Below are experts of layer 3 (counted from 0) of a mixture-of-experts language model. Rows are named router (the router's row for the expert), down (a neuron's output weights, with its number) and show model dimensions 0-223. Each number is 500 + 50 x the weight over its row's rms, rounded and kept within 0 to 999. Numbers have three digits each.
Before each expert's rows: a language model's description of what the expert responds to; "comes before" lists some tokens at least twice as common just after its tokens as in all text. This comes from a sample of Wikipedia text that the model never trained on. Tokens count by the router's weight.

# expert 30
It responds to: Heading markers and word endings
comes before: "\n", "\n\n", "==", "us", "ic", "; "
router:502526421511513408572415521552485543438492451512423542494414538508458570474543519542536476454466478500445437525443420501516599460556498594542506555495493441558462569514440527484497460539502488498482554443493489523509539493530443391546592384568498550515513530478466530486453416422535559508526579424418410571551540576667521485622473446450480574422471511485512535519474558514469577438485452496587490421550503586455530485531543543528538497510489517434501559540538482426461500488538509466531436496458420493499513514442535532441393438498507367535523450415478437438500591531419493509468477641472575512499508494498525502426495548481559483486436510554510474484552440559505593535502
down2:493500570450566535619601515485459429457378515441498515486439553471385462580514425535514563513431555504568488583526496463596534479485539504503501533479612563563441463566608484480488427405463577479505558481480576436519461485471534500413474554430431402526420488489412513548501528538478444479479504466576526444529481510533481528452436583418458502513499476501433494430498480590560467519547489478515566471440403488434552546445475431519465570552538457486418518555544548507544519437485513518493508545464536423484606551477443521538504546562511485527525427556500517555467532415482501446406438498574484559563505504445571522531414486524457576456426485505540474527539489556476574614471
down3:518439509543579475495499428553454483491582487443507529512576514477546574548457456471525474437519505513505577499485480416550511579506522487563434462527467419533514500563517492431460434504484426516427540489478547547485515490624506565455589503471541502499527454554553536411463443526553511622538547464546504506575513475390528502468467472458549533620473523438474496427615482451560380528549562472560426463446468502446508404470496475474580484601471553582432484323436533565454494468487479525579524480536493443477477530514484630446554460429342462548548523443524524460483494470507464495482476457396551498503499539570534440510528536537513468469539494564472543489441450427504501462558
down4:515478590492557524529425439383389507599476569485532567474504502513560488591500459529444537468498477458497642497418451418549563430478463443470580507524423567504578498417537560540558615459528486548510522501467383477526475492474516489497504443501517487538554516447533468530545525491501409462393511535460513442569470446437460481520528532521539529552460491497469541514523487451524491466520555416449514544500545597566528534412574546432503467516450544436459542514506537569488501473568533532398595367441462493541501523513518499519534509514469476490486570512529442557469493449624488556488450423508447543475564581376504434526515450454514447487537420504513603431613441445494466503514
down5:536574472478521489534506509512421450544448459519509362538481536597553452615456463527471419527573547392457512505522480462495555557461494513493482503523490456418518512408510493482490614504436455546487460488557543470387500432525578562504533521449451548515555443526502551536566475473497405570609469397527556456561421487509511462487520569534475521506479454531524545464475480494516530505480562462549526472451481558565549563449517423525463550522437558462538538491472467556483539578382494476483505475469498397566523440481525546497573576363494452437427509552514499584493515424589492437390484502574506446520461540528539515548550495486485384490457476494521522479463447490549460691489
down6:552573491565489583502500562454448519427562461511566444575558518487477498481492457579532521542596485480518474405564413524452547544462566495513428462456561442482551485517395482534504498523431466397508464448508552591621458502504496493478462468627535480449490505452399379426396488551570566438533467499465501487508508538528446582509512550562579475515543485478513490518452504504557519474507491574478533497469505469583489418446523532497526517440509490472545527395495461538603416483585496573537499505412493497593499525538478450503577463476492362571479546503499548541490525484445574472476424537519450624543487511434525455465503385480551614559472509496461490529534466452402510476421
down7:507481573488574510447569464527512494578550503521482466498526523520408492443484495535471526495505483412574518486497568480518586618473483577455566483557523553538620616527499497449474478524567529553425471583521476477569510522429456462532543499418507525454586494619515491462461429508367402523508552538599581481454503461480460503477485595431446423571447539472434429499473479468533516531493445465465484432481532490473525450475398554499540436488474489479516540477424522472491526461416459503448529492481515558568467523543430470528538550392418569422539542456513443495522490537568526552387498406537524515515550639472499549518388403468535471553479494477448498474533495414539477598554
down8:558479431549451455617528502531566395474519528474511490467540494448529458416534505499566406520463597515414497530511475557484354543468480481520462440507536507524463500503484494442448525484398522448545492514573510450540426441470461542496494509459486519498485476474479444487449546593564489546523438541485497485516533435520470480457568527425421464416560506502493480600445564583565588445598502549513615432463492539398543518438574413500514548541507528524503517466493542478531482513470455462505580538508485488429494457597437433520369558504419540459507530465530480524474390531580430573487507451450476489595541457620596521494484438444557524606528459481583598456498522519549499505471
down9:547490520479468562493558514402528454441512566525554541437426511444589471533432539546472492432513507559529509456558542540477480464459522547598520488435462438549473503639540468479490500507520497514499483464490565462483503439429452491508444583549402489510529496548513549492500456482550471432538403410402586626440504425487467557510527466485499508495510486460463467495613518502461613619462505533549551515509521511415421391587477417591477584544531513543527442506526472518480489526551521506516468520538559539449462451412565547465501588512419462514503284528426567529436479479525474415513545526430549460533474573447433505572512549552490540494500406467508495524502464502510483484470
down10:476510537561484353516505502446480473474487541393443499515422500579484494509509498502452419523510443498608510533522559463461508550463509414434576497501529552476566414586656607526459520510582469555576550448495507434509452497590530571536499508500515519509578501539501507456609505438527468441487498432517479552572534535490577413544537388480458468510427482560582527542452529604510460360530469492431491497481509467589426543507483422437475458410548423573451454581560503508563499422514568465521488523502479502514473473497491522499453425495447527549549438489635493442482522509564446530486584451544505521453504459572597490529493510448446503493557531464507521522421583516524504491440
down11:430513528591461524520491584466529523467487433592437483445535443452440445469564506529545512515446473552451538547563526439487394398555446572484491383397499483504490511453487437491588546620570579519484443579430424378521486622490501496495496522477595439489524536489435541515545527479473456537504453443573487479399505557517454487418538491507507573582488490493568502472494522434485575532532551472577462529480486498524536440550425546412499440554509591609466466577527575514550437529533477557519466538460498564412413516518522407517462450549423541497481510477466497494476567557542417451508565486470448482520517496497569515549584417482496589469485414505522503437514482541502589535469
down12:523460449491535540453556429449476472539381576565562494497568484607589509513596481496476434566573538485470483390484446539471497486550482590505587554560496575460494453497477491548555496552541512556484558457495534442565554465396513397440493487510434462533509503531491586436503535474436426533563586531486619483527478490424550541450523492538548465477452498464464499490496505524396409571464510558468506483559397537433485507477465521469513436544484471492483432437503614482416504555421451430470484458415486553487502581531441532479499542513534489503464542505596566538552531435566519470430442483441372393497522464489578494453543477500494489604468538481587474479513439448531539519609
down13:433491504417477528523468425467512412460620453499570480405439521481464505513476508424420501495523575535495481393497409533490539521438540479426594455494530481520473517609545444517461538354436438487491561510535550616493547451540519416493541559387471504470503580550532541542484492577386514497537570499570561478546501507532506507449447459517514471503421411479455537537530455560541459551490498449582569501494492418593484587418448514401551624512507500562561432465421423573588540497484471539525546407505563496583509570580521510497551526599585478496500456462500489491451472523509523527457508491576408497504513577492507484479520511501472482482457461518509515585465461439491485446516
down14:540561483545478562423457512524583406457520452484459472473511450448426468482575523481516466549466448398540516604495350532635584478569481459549486518483544516543440502447423537500472526522436451467592477503486540488439498478432520622483461417427490568500451370499581476531459437529516493564468494463487477529517566533472540487563565449504488497477503463417519514546443440427484498531480512547532396471456578555469492491479516562585440562474491546535526584529538489455569455528622558478385477602445520438515487529567513514556513542468411524556540477510448581457493413501437524525551586490483475555455445543504471476524441390549491516538503515514497514524498497541540530450635
down15:540463439472547404462494526466522418517465550556539391473470513473443516465571514474495539483465464595521528495453505487439440473522494498534507598495538462488404536465566518480450482558379453518566597495483492486438512529539584462517488541508404612512421496478623483445498533499538464501535495437489555432434369527533514481482456600462609512507524472512468597538486457480662476440562421436481577565441583549428478504506526501441556462532456465508511495483469596458485534467533482448440501591571579530484543563484472455572473493519421525540492471497580551611522471498440507478350592527509527474528452496489546446497445472526443553518510473478531550479526464561476601528515

# expert 42
It responds to: Closing parentheses and brackets
comes before: "\n", "\n\n", "0", "/", " \\", "$"
router:514512529516561521581500545519465592489445501520428556468531541441522479443612509486478505400526541445545404595540560481513508477495470489553450566501511475430476541484439488569510451515439413573476472515529425511483551545526374460532531494562424544548571441531443615560462453469422519454467577495483522622436491507585530370512507436502490457470570480545572534445504499550542559468426466489555513388558426465543437490505592522409568544468505495507469464527491510569505547489536491494494521480491452459533480486455445470481404491397504509462574605473548508452396521603503499546418441554540514538433557390499474525436513588440445505419465550477470562484529468559469519546519
down2:495475481451471607498553486496502504485408493558440528572469396516452501389477483499568453552564511586489458491526484446492480503549558491517581527459574574531554468429517476460504465573547446449517542441514475536475449537530564470452510498598549525476463500517478455353479496431578584461450469445457502479498527443457476554523465464402513513413552476546409420476512449515448462564538502520519402508525558509534457482448515514544488507538522579474568359482588500530414526504451513520572502454506472606464548492478479514573531468427525561511530421405528480459397461529508488490642537510419504468504513510618510586428469508503514481410653506500494609490463473524491540574486
down3:452386378523473466477511494552575433470554534496524488460463511554473549396505497482454468550472478491633563493523498462533510440420540599540481523534439615434512555463443474475421549514485345544537488421517592529427466526518549538599535532532477503486552512492457471565481547499581523467491413480531443488535505507540511480477462522492454482506596543469494418550480551473543440549506475428442521547476366450439560380517433533478606453531526524456575543524508522514529511613607569513461472517502539475491569518495516479443455422498523436526516508479504477509570531497495517493563443560528446506491554457478481473581522539485473489522496440676491526516514509361495587468455
down4:519382535477533421517529485437394473505475528545550571537519474448454475538521488537573529404451532499502419499552521527493517527518495521568512460445426561491488555485598515498523362571467502572532532524582492557551472545584480536419498519517535489534452512543527530435475537494530530433450537489559542533560485567513488504520553508470475470442571522466557511576508502572552547376483451596534493524451567490508461476524448582515363429608327503631564472416534481439365468437448508555438535405502508461497499539504571518432532521455482571419516565549573472549488513403477439514474511439555440492507481554494523517432503503512426501517485507544521521407495459474484508441464
down5:477541442489466455528480377386520488495492552570591465384584470441468543519407545569566487511550486510464498592473465420559425484412531554336517463430547497477497515482544482507458577481459468441494601460506501542474475462535472521519508545533522524558470530500521414519462434428516494485510477450540441408492439496466592459501408592451557472523505466585527461502466535506482475495500546505468567478512475479488406397560454487530428488515536411616542484537540489547478557455499552608509499480469553540465550463574519542544463567465485548468553459581628598527569513549437451484460519521525503514418488482512485564547504553567508578472411535592492532460478520452499408512570
down6:497527516469530517484593572489499404536487503617620482511545506450554435548470556501553461517500436485516462565586448479514410452564517546520541544489491398461483484469413458414549567527484428454587541450543489441427449543366478473525494560424454498489438476450548443504552500479503480549510452548400486490471487489472529512538522531534563495440494468473482434561552549543440415497463481546470566533514408474495448447488504502636450420471523528524495541491512466483488447487496595631502563460538489427553483495461505434499526543443442487509506445543556578500538457574482471458550470545333555464441534512457549536532496578601554494486500503562566476374554554464585451472557
down7:492466453441515522556550526545483470468471530381551466483458584474603431489559567534389510487507390536393524434572485500583410475466434497484543613552530454438477452510516561538449565461398434453442534505480575479554488565482442515522505443538453530525475529512520513437515448522400491527403480504556526515461444445487537469443472439540518507499548465532551528543551478550536484456501524515407607501483559405543563474468486437519527526496549543553562621545464501515528555508456501530544475626473507479593580524517554609526461496486577533455461504399503460559488568452468451474505589507466490447567466588425450475548574506450436441375484513510511487485454410507561495497526
down8:473561477487484504446502554467445462401407496476526447563566479377446458394432529456527529555487459601499535473576530602492567503522550477404601574486526402548433507412516516448580434438553528607497522518453435572412425532493551535483502509464443624547519484491445429481432472491553520487538403441453464527504487558557457417514493498505476422451550524518459575495485471485561537488506516582497551616535594494494432531433428496498498536471496489450503485541508518480501500526494471487484490388449512473498579512448561537530472323437489609518444574504560533549505462443465505505534510523553491532548495530434528482563468487536507491488511503466474460507607540579575523460436
down9:464492530492570491519441618482467535513503594542510496451514442525506524493447433407529406479510477526507508524514499483564446440526445407427515551460578489522507439414529421516503442530552522439552500482463543472428394538512608459490482508505482542549487476492529483433514519469499426436470475509487547518556563500496548506478636406461549488546548436481478495590419525442536485481504564524513536505508542471474523520473551500528467630390486505562471510599490491483601374449473534452599567431440539593464547488435461564458491515567560485554473568471466418535490569441568488507579456551581484576499560413385410495488516446530533551443508411462502515559466479451550487509610
down10:525590504514500522532537493545545506491460410461387522461455495500444543517491534443447483496430531642517513455588593586485489460464582499488479487448459432559508493673576511474579582373562515477545478574498570518438572451526474542506552447525480444464516513464473493495509448469546521548538580440452381543455552530480503453519500482581453512467467446479467450526452466492589425442500504488537508511495511580447565496405483427459553577503499537539486476499438500461410456522443470430507496570569508593465541508528429405519506547447494493472535530479502537579478497476446524525500462521421487457599420494535477414584536437477567546458584610494481590443434470477404502505481
down11:598463504569530502589489577510411540491524503497435429517535509434448463552435489435494571473503521509426499542530471494502606514480484551508535476489519428464507476536472516567431597513510456504457435577562396535482388498505509451523530520492397535514404475568414494550455480492542504576508536570517526541442477480516577448507524588471554443598419526467397536499514404477505423598412510413544543427494455582457438558526413459533498458475540539497472500486440516512422471521634486549477473517525498513483509507478432559513496488466565507447508507530442567510440589519457560447584560361509488543441440584587562523554600447554474491510526476508436442528538540539548453442515
down12:511540472465420473544444534586390489463453429467514569526557481517441433492462436603454525512492515478455489539495503515498609529446481506529428476518542529514501445478528449505524382482451519419471450540539451518448552427591445642544505480429456533467438445528571487552409481474476557410530474476456492464441463354540500580561488456403520591504532470538575473469479534499483457479459523465507538499513484546598552510511484441444491510611449508618519484455414489410538512438471540461557439454505456514549401594525503511496520494502500509590546563513606546528446540500408466458504515562526520483559375497454452601526546487506512468466522556428559468489438498496509509616501
down13:407573464525516520498490465389517472539492474693567498489553435482499469557483516481473545486519480564507463595473482480467406432584584402442467494509478539449460597463481400512536508515470467536459507459508502460456490527466446460533465582544455565541543505502560488539544499533489540531585426547463462430423432477501624554540521530480488526482473432552451437501457443525424449464466453496459552546513397449450483487524449555491429458448572503502567482560477499530465494491530580635465603483532633433526503472481549513530472549503455458556512381579589545495511534537480512425463455491439549522451441465463505443505542553556552535455507552612542493430494576463482491498578
down14:555474597653479492571459431463501436491472514383548451568556489509500568523473530378457461469479441492552510381588483458502498485401603467522477504523518562562521564612554507520489478525547558446486453385500422500552592396499549451532539563484509455465600511545445466517480504520433438501539452458598556469417487481543435539524441469508498594596491479439451570486490451588514561542501489406502584545551528559502474485527542479480446581551572428536481479488484503485465533478445584410437438506461523549450512540476509517470546459547544478489490520462500415467553483526502546431417521532527530592512453523403519489463448482473452491567462570524468459555580524443500486461513
down15:580504463598458528529604359496414442540511504472515518511542443509519480603455417478489455538505559504492452498548403409521557588441599465532474488466500561479579408487472477597402513533551492509478552533492489425503431429507463449480504489429429520577433572506540460492508522541527507482476531505564613458443509471548492551615444599512584460508362483525479518445484450464581484561514583499561526533520550450427633559512544499520430483512425580547446428475494591550525438569468480505508495476472449560522540458509482472544474518488506504479477360486472463513538539480515506495563553557483516474445474465571494566513503442559463479435511542481412481494499399487533418490478

# expert 23
It responds to: Spaced function words
comes before: "1", "2", "3", "6", "4", "5"
router:547551434480587511400499538420420555459497423533476506512427462428499523463511499533472546501521538489497453599563548551514476512540518475523415571459446543475456507486537496500535444529427509534452512417428425540535582511501458414428501531518454520471531455555592605621428449509376472468550512446436497470465476545491541460521498483531462447354508506519513543551551526595585549472510465554490593470509592492483462438569548527464541561516475491367437505510552463526440515448545485481535465540488495451537552533492457356507463558474610492451517571517494441520506525508502580529435498573555522531483517416561456478403532619479474448455537508614496487472486488453396488531503
down1:442461493517593533558514502597496500613521395537507470417512458607548513481565514570516456551532562436591496527442552489515525407477531547499496439545545498574447494518463504441455431515423529508533438434501475413547505465454509477532474521459450598469450458437475524408477469424529592612491536512608519509523592527380493574508451510532430515524552393458518538504568522483509538475501470592553453517549469443518507513466478422506550508520452429485560516527541444510518543500527465438497494471453569518524456554487534460533466545636507380554455421482482445543489435524516410537469500516481423480495477432403528652479526496545481531516534433506523459464509595504435585425534
down2:514463451591525530508550462573467557451489430413505460548489574595504450541499598550487456487507558530602514487405560504539451439454504526481503441434563584471511484601599556455485434521409524418478456487508480518473529545424506524456510541514431534409428512430522511452537539579592528579550528531623531445560413456444493537439446431540478507539465461520495541522491506438536482391498471554472441538504550453557494511431420467533509431530459455538551482481587487536510570481395552484541504450475514486521553557467505520571552568575529509487562470452529540586555499482510460450478495475529429578464431360496430626535508439602487523473497469481452506434454531428459550470521
down3:441620526485591489585470535448538472502537465535564539494544325437548476458535559557564511481521499434542531508516466517480516524477545568481455562531408384537522451427505514443430428483477478463495443519565510509581471497561374468439430564416411434499514504508519455494546505439478545528522575469514498530562528443476587465587498470579565421427541457450455479562503459507580495493461450498604491406428479522493459440526525498402462482485518505484501552465514442629590565525475484472518592466481452457526486557461554483617503434499508545548512536467500498462485474518494374514481573506487546567615520508389508532481506463520512555432507446493478456472415444487520491517567
down4:433588522495510551548512507577535516587542481500544485495579430607525496583422549515491465468637515491517401479512521522503539470510482493451451431495462514457471465441501473490541545394430505487516520532392450543530528485462474497407544497464579515431419538491521520511544437529567547465500450495534657472526540541495464472527503471511441554487405496492554443534410534443502513510424420481502439480525445502413523461467516460471538523511410476576576488488563454562491545578551514578465484450442477453537371469549571511503526449468489508562555625504527497571454548570542449447517368484447504498564493416457564536459581472457571517407443486569552475432536556490422510560442
down5:510416584382519566418541489499511481533480562440515555472502487543467533540503529508493517536536459568531568561516487480455485587468502474552526385526480580527616619442534503430555526385456476493510437555439590499435437575522566456503543478567552449588503521541477416370416559446472544523430443525552569422491496420501492441388539510513500545498487572446378518478549445522497544507492450434453531546534525525491482476484463564448503510559503540549560461548443516550475480492467457530559433448491454514402552549586435530535532532561519447514394381503461482550491507529464498471459507525470549482510482585417558379478569478447486514564505511497523547479517565580461461490473
down6:504439473505535532528524383349469422487512456448462492538584367443501520459474494525605607467452517512465479463533514504539462408452544536498515529492515503572541456512437557481527462481441510515407478553509508511582478580545435509479487488572496479520580636626421431474423478499491567509517488495421491449532548472466449559478543505496551502432550451372451533513596499458586480538499466490478424501504584555506483510482504506576508510492512414470501449494602451494519375529554503417570608472459501543594574501459429595398422500385566522449556465494581519573492465486540530462515492501501571500484499528526525510493486525545540478452510525437451420512494518430508488477510
down7:551500569575440462512513419497559492558520644477522560512467567481502481454522480500488429464388509494554470531540491453492549438444564560565565549511467458554571487498399404496443503525519528561532497463472448509532470455480599515420538536425477501509597538535533465470515519518481651567424522448481555504496478464527574530420600407437464627486503406417529484549510484553475459476469490458564494602451453424426417519427550519515535544557507564452490454440470519479530484546518464445588461477530496463557538461521537567449529429483529494497551458532468482534442592467493551618503420514467396505474401426509482594492471546467474449517554535506424467476455483526503412460535
down8:584527512500381528544489506575534452469450488455500523491491532531533540555526558460468564553615485490544461489608509504520552482477474605488597452549579471499450545582470482391608553451553450508481576452434557526562607520464506488499547492461532410504584577530483477440442475531591492480480387545481545550597553487448543483534562492524523404565592523458439478454546454488442493515428529482497471469467485454568515469523548528392498496466588570382490503549448560444479448491443504445459530483473472433478530537518457522528578444456409473479419507492487513543481506541405397517432555481414569531573518588471522421510528547429500487472437444490431519462551549465535474527446
down9:564467451410545473393626517537475405490533552532575475515537533540514549519484426456444528567442498551586551480550510415555483363488505528498588451508471461515491545480497438505532493465440508440521515453542490435478501370496522524560529527533529416471444440515607438482502525533504520467501520476453621464597429462586490522493528427487403591548477451612478475440523443513506533445566550520509497485463517405525456540450507388508577569502534472477492532576520516420500447480548418452487476500505544440428606509516470605440523572434532422513544537528480546602614466451517490574465489419530568457518486487514573461556545490528467440486482511553442484470521592500490489498501
down10:417578467417503554529464568471540508592550573485582425426518459580450580424564431508498476404540513488515507534505391507495544411518485499623494472613484564430506493517465481391464473497563524512496539487442542510405543399493466431551493568481536457513604489471495479516568471481494546497465520523416474554514528549518437553589462501560553453520485426389490411509506543455565462554562501413511486490546503468391504474487579458475488438444499404537588555507538499382452512567519495525541548486528553504488481472495512512479568551483488445467491411570576495459485478495531491436505414456463525564465465475416551461516482511509573585648525531517508485444476456530425427502487
down11:432547444546491551574533498567517531462558496499576528542503509477535545532562533510533568489472574621460416411407413547530495491566497514481473515557469498470494591570477457565500599507404503498533545502479515550526483525418462501507465475448537435463521592521399525421592526551541470455530485523481509574567571310527476480489494463483413471426487515485482430496483441586449569493528569478459475510482533529494498495502506460488486566474547524454571447537406560548584434458468523554453521434488489423524543522441531560448523476422548512424370451413505492483466426456528514466464402402500484537578563580555559516505450457603445507531407504435519514508522547514496576493474
down12:454510536497518529510476493430535419594528419543519484475525521510570500533419500550398509520518437377482503483486503523484577461536509575468475440467502513656410498491487508541521520522511493545514505393477427473467547500473542564464525454467448491572519527506519496463464478521501453526515471410534542600455536629549479516385467515510494557527484454544577478550546417470467544390550583470544460456475472420481446507516526380549554583520495646493492468506520485639589459503462475518496475493408505449494557591511523446469541510533504470527483518504537493679465482461567519524588427496531455508610539415499446460507440429445488456530486552466493539456543503494458506410564
down13:438497504519488518433483516528521530524507527445583535619470547448458495591464502487405461510561539481502558530481464392442554490538465496428389492452511620534486567471435565521598629445472539530492442398529454465519500492497567462473540410543587476467548457532545403509405561505488460514504427509571532462462362481531499461480553455551515507416462511530368419511528492434466516585454511491549558571489507468512491429568505593493514510508524485502487580540483474599451525491450548525530461603408431520489482603635464518450509561515585471453491458447530560513510528497548425526505494543483501450541475426484490414572565510405469503504520512522464475557455505522505449465552
down14:534478510488552427602490484537504550474389581510609513550443489490505542448441421521417459419454480509559525556517434479477465500579483476512556431476437497469504544540511523456512599560458491470433503456555426522473492490546459451484521442384554504540517478409574482427481450407472529501537487522518464502493457494539583511455481403641644481522514496525516484522488526551587521481483467442529571447448549568439543479530561565566468518474580605479511462519446517561445403481470514456532653477506477602490449463476463522517548500500486486499456514485404476472482594504438479521503637493474606554560488525449494472504456490573491381506527512494471430478391529498489433540478

# expert 0
It responds to: Line breaks, field separators
comes before: "1", "2", "-", "|", "- ", "| "
router:528514419425507479457480558479439495445501488476505538497433498489464500496518533580489538477620525439492465544501453451474448540523338563530518538394519539482455555572456602475582475513461465543386485386492503584408493554499378496528509531570489532486509471539510513494400433485404492471508563549508502563554496488543522390532493435479488392381558505537579538459519633487499529439441456539496483460518519521443510417511566543511588505491521452422496525547572533515361564488517594495595458502459455457535619481464511477484436474428585467510479500430558487524532482475480540516539480533515501509450533430479518497428530641535453440506471469576488525490489488489504549506524
down7:532407497472487609576454471540522518522577474518538536518487485542614452417453492495474508440498582437455491511508483549504584510458460514480499418454458518520523403487460544446518458536476464534426465473348525410593485469472400569525476469514468606506569426499454514553563512516531609457523494537443534490509546491541521404510548517481451524523458496522500533536622516547484424522468476553532448438488499575419540600520533498555570426562539534517463489559433496493585501518578503540478544489496434529557549425535464509584599463457552435538591583506526500486597497429451500440512416415489380505530501453412514471477444482553503532496521448502482445529387446385501474495480
down8:533450531555456444522501519545514504577519598465549450526436540507476387555391507458591547501526512427573539538464489547565501520512517547436549519501461445553503559525463489414515518466570498545487474517500486530531452491481513546492410498399470590521544553513519353415512526502472462526513434492441457543547330523498535578428449495441504451603470549446531567432556533475446521424494522452509562474520467400512502505431439507498450484487498612482521553471558512615536592535476448462492456527497524550420505557605499527537516585473473540482486448570454470566546504416480527551524578532481526469534467451380457530559482515563533465366463457470532392482469504482506423539456
down9:530518540436519450518462415521488437521502486530502438538474446439466459378571556467491574495478462475565588533481486429505473544535544481507448475623442541529449485487542451607520542437498509489530524513510518479465450547501541495556492450577495493526512461569535593484397465498543483583495426498523480462438647535456485563488540489560479527518550392468505525477528503499459465470520541524469549475452503509513451453483521425577514371552497515419458487439545439436583477558496475531359513631626590556498403460514500427482509491482402516535501538521444452473430533595531420519470394575458579473538476464524517482540518456574423523508497505440514543486531648563496474528496
down10:447456541533482449493540482433450522496562401505547534540480465504523451558402485560509427492456502545495581449523544471523600620462637513523541556498428500519472533483470593556460440535534539500505498446539478448520588477493530493499458480516470539531455597498460394494402482531542521496497448452502401419524549601445479453455499457429498540457504478519428547582547442506493374474550414591522513536529485569504524520522509454565517429473430488507416437546456499495545466562542495500486463477487486544518422466419507491414489587524547418527610528523488534502525577523506575567499408618460580504533479519476473438591524414409493461495591459525564523487525474471512476397600
down11:513492567537551479526455459552537532472482380484486565572489474469620532498506493530433566518490576480537541510475533562458498430508538472510439396493427488495512484552497478580538518500488582556473533429403580409470503447462382454505414589557466501438465487468538562497446588564488528526561432541437563459441507458591506488488430497505414518529518507514446477451524524520550440555479435600481470508416469525405645491547407479578503383540483437405467437498569553543566488513478468526552484528571584505564511548472485463495552533553500420568509468521511509522486607537462552499489463451477502453428491405476511615431595484528542526501406466468488463499498529498482458553564
down12:446564538502475548545475564429465513568418459555519417435520532394457454512462517508493439491488545445548507407596531440560506563557506591516513486592479407615576506437543518435449554565547513516350598468471495599464509460508604478551473463542418433550479510521469448440480527569506622547531468532436572461492469544425529495495531506572443463483444463495462498517576509533470479543479463598492501469439530426449502449508525493553554517552492637560495466463482521492443505544464439540467527459438472572520527426540573468385497466481599529489476510469500512498515474532410567511421424552485515519493529505395407519451520454590490538405513457503518467522507507544514464523444
down13:417462534487547578512525497549631488538465473544458476549481465618620544452532450429418459449420583536549475463495602517517533485441543484497483467409461421503622520538542431518468382429473560475478420465516486500531479533540415500445478555527471533436438564449510507507459486550480458567482540471566539496485463393428426544447524553554522490530571481449584504556479492529436437518503602483496509550501481595477413447488528473585486479492453515447466445563558492523459512602513505575407490498506540516478489411524552514517512487519538431567470533527431443569508520504614478513514461509536471450500503514508456425402584429511600482611456486475561494550459546467395518518521
down14:506457563556426382559516498537522550628535441480618511565474452440503375487454509456485521382491549593537525474510571599553456561582441543512601569560533466481489604479530469485526441445528466472495508530617567476542441463483514481522426469517474467509523493508454446560444587530475474544451475501417400566467546503481440499432533480546449494504458489510495487484500522567508543441491555559516543512566458436479551486467460501499517513491404518461493500487467492526595588491489442587385461573558456554490414477509447519445573554558501508463418478459436474544476565399380504592454536579430533530478525569531495503475517528581504459480493540434450420514450503471467517456458
down15:534484475391500535576500504527543516508451459472467433526527499443455418556448510581445577501449541503550568469502387464463529548522544525418555556516580445615503596556538527538516387420519518429548542625507506430568483471525507498509489437504489515518560567463528483486462497547471531421516494507505500527563580586560396511444441539506492490533471539509510518535546542538537462588454431475547468507485531527473474424490503382537479382524521548560527453492488516477476542510486568489530510536514483474429539386477443391553540534459468574436601551558421470698495528462438523494504533444496466469479541515435449449520517422532462489495406425539428461457412548486451485494505
down16:505577475488515456507451495466430466500541544550563498582535455516463532504531438576469631478507509528497542345506573550628412446480445436369485493529458530412416516490445518534529511512461530518529496517537652504561570560561498534521518484536532409499355480483518461543507494457560511501453483559513407442446426492479480489507572553487508536433463524548354510529556562462523461427517410532522468523472522522445518497468519449516473446520432545497516483507480415458540407441559531602531463516527484559499547529468452449450504559526515495459417556479455533475486451481425506487529504506600440404489552442511528490514555453516459463556529502514603559572542631462528560487479
down17:509461535531487520450488474405470531394482493447445466517471592478467407522451547479492491527531453483490555509496388448554392439502479455488527500592414475470584492394452413545478536490430474376422586441486575379517533557526446536456513496485449519479518485530538542481537526451556557584474560480554418465517497537449506437560494460605545524440499472536488634495512566494569512454523537508552533386520472469518509498536601475532498448475501510550482507481516458617507585534459547457529491459461450512535498397419572540486495568469579579372532426492550511570466450503480409453510499491589523531495549519536406546506554507611542532540513501539488532589429474511534491517484
down18:535549446392439561510591408548547560388467500481492542469486563490486490585420509551519510460524545482546481348487498499431473518536457533533554481536481507559520688557514461461551546516476451485502523531429586512498515506484450484592498571517499535462448464507549507509518372502562585529520576526493508553447553415519439511460505490451434544564468541545449459491490485481556485500454458481428494500591548469463511459515504524558547509459530528559610537432619431482464458499482491456570582511410408500491479494636479407556431480457561492519505556511512453537502444482490462532537505471451400558539529492565474519381563409509486455423446486510481584491480537453463478429461
down19:477493467450447523498562442523551559405419380481407474537494399521467506501434527392457569492476532483624473456523478476484472400466495362461454455541476499531492459553543506535549540453558576468607471507497500537497494504546533568523476512555530569341595468559635514493464426516534505418619495539493508476522445549525565585434520431498575468525480519518493549504486492519546481486506524468534437465471588531516530522393469444404594493579524493556516572469482431483588488551504543441499534490503471452500444522502448491579417473454546470559505521465558531531537434467556477516527502504554465505525550536510476424499564442426418496479600531558493506545465450401489432451490
down20:502444530419426514455555532472474482467526481444463418427532487511534490494415504585443439531496585511437537525514518528574458452568542439484482382495455516501572496451497539560572554538444515477523504399489526458413532420413503507516475474513568532498536525514462531536484513550488476534493563453436511503452556581386452431474549447459517403477610540504491487512463511487487539476553488549568563554507523486446501421423522507612432502396596525561438456489527549413458446480564549507410585431622518417472490438556492468581549517523498517404522418580499552618550430469523550548551506512462495496524501432525452577564520430570518471480560492502510433516483550495497429593576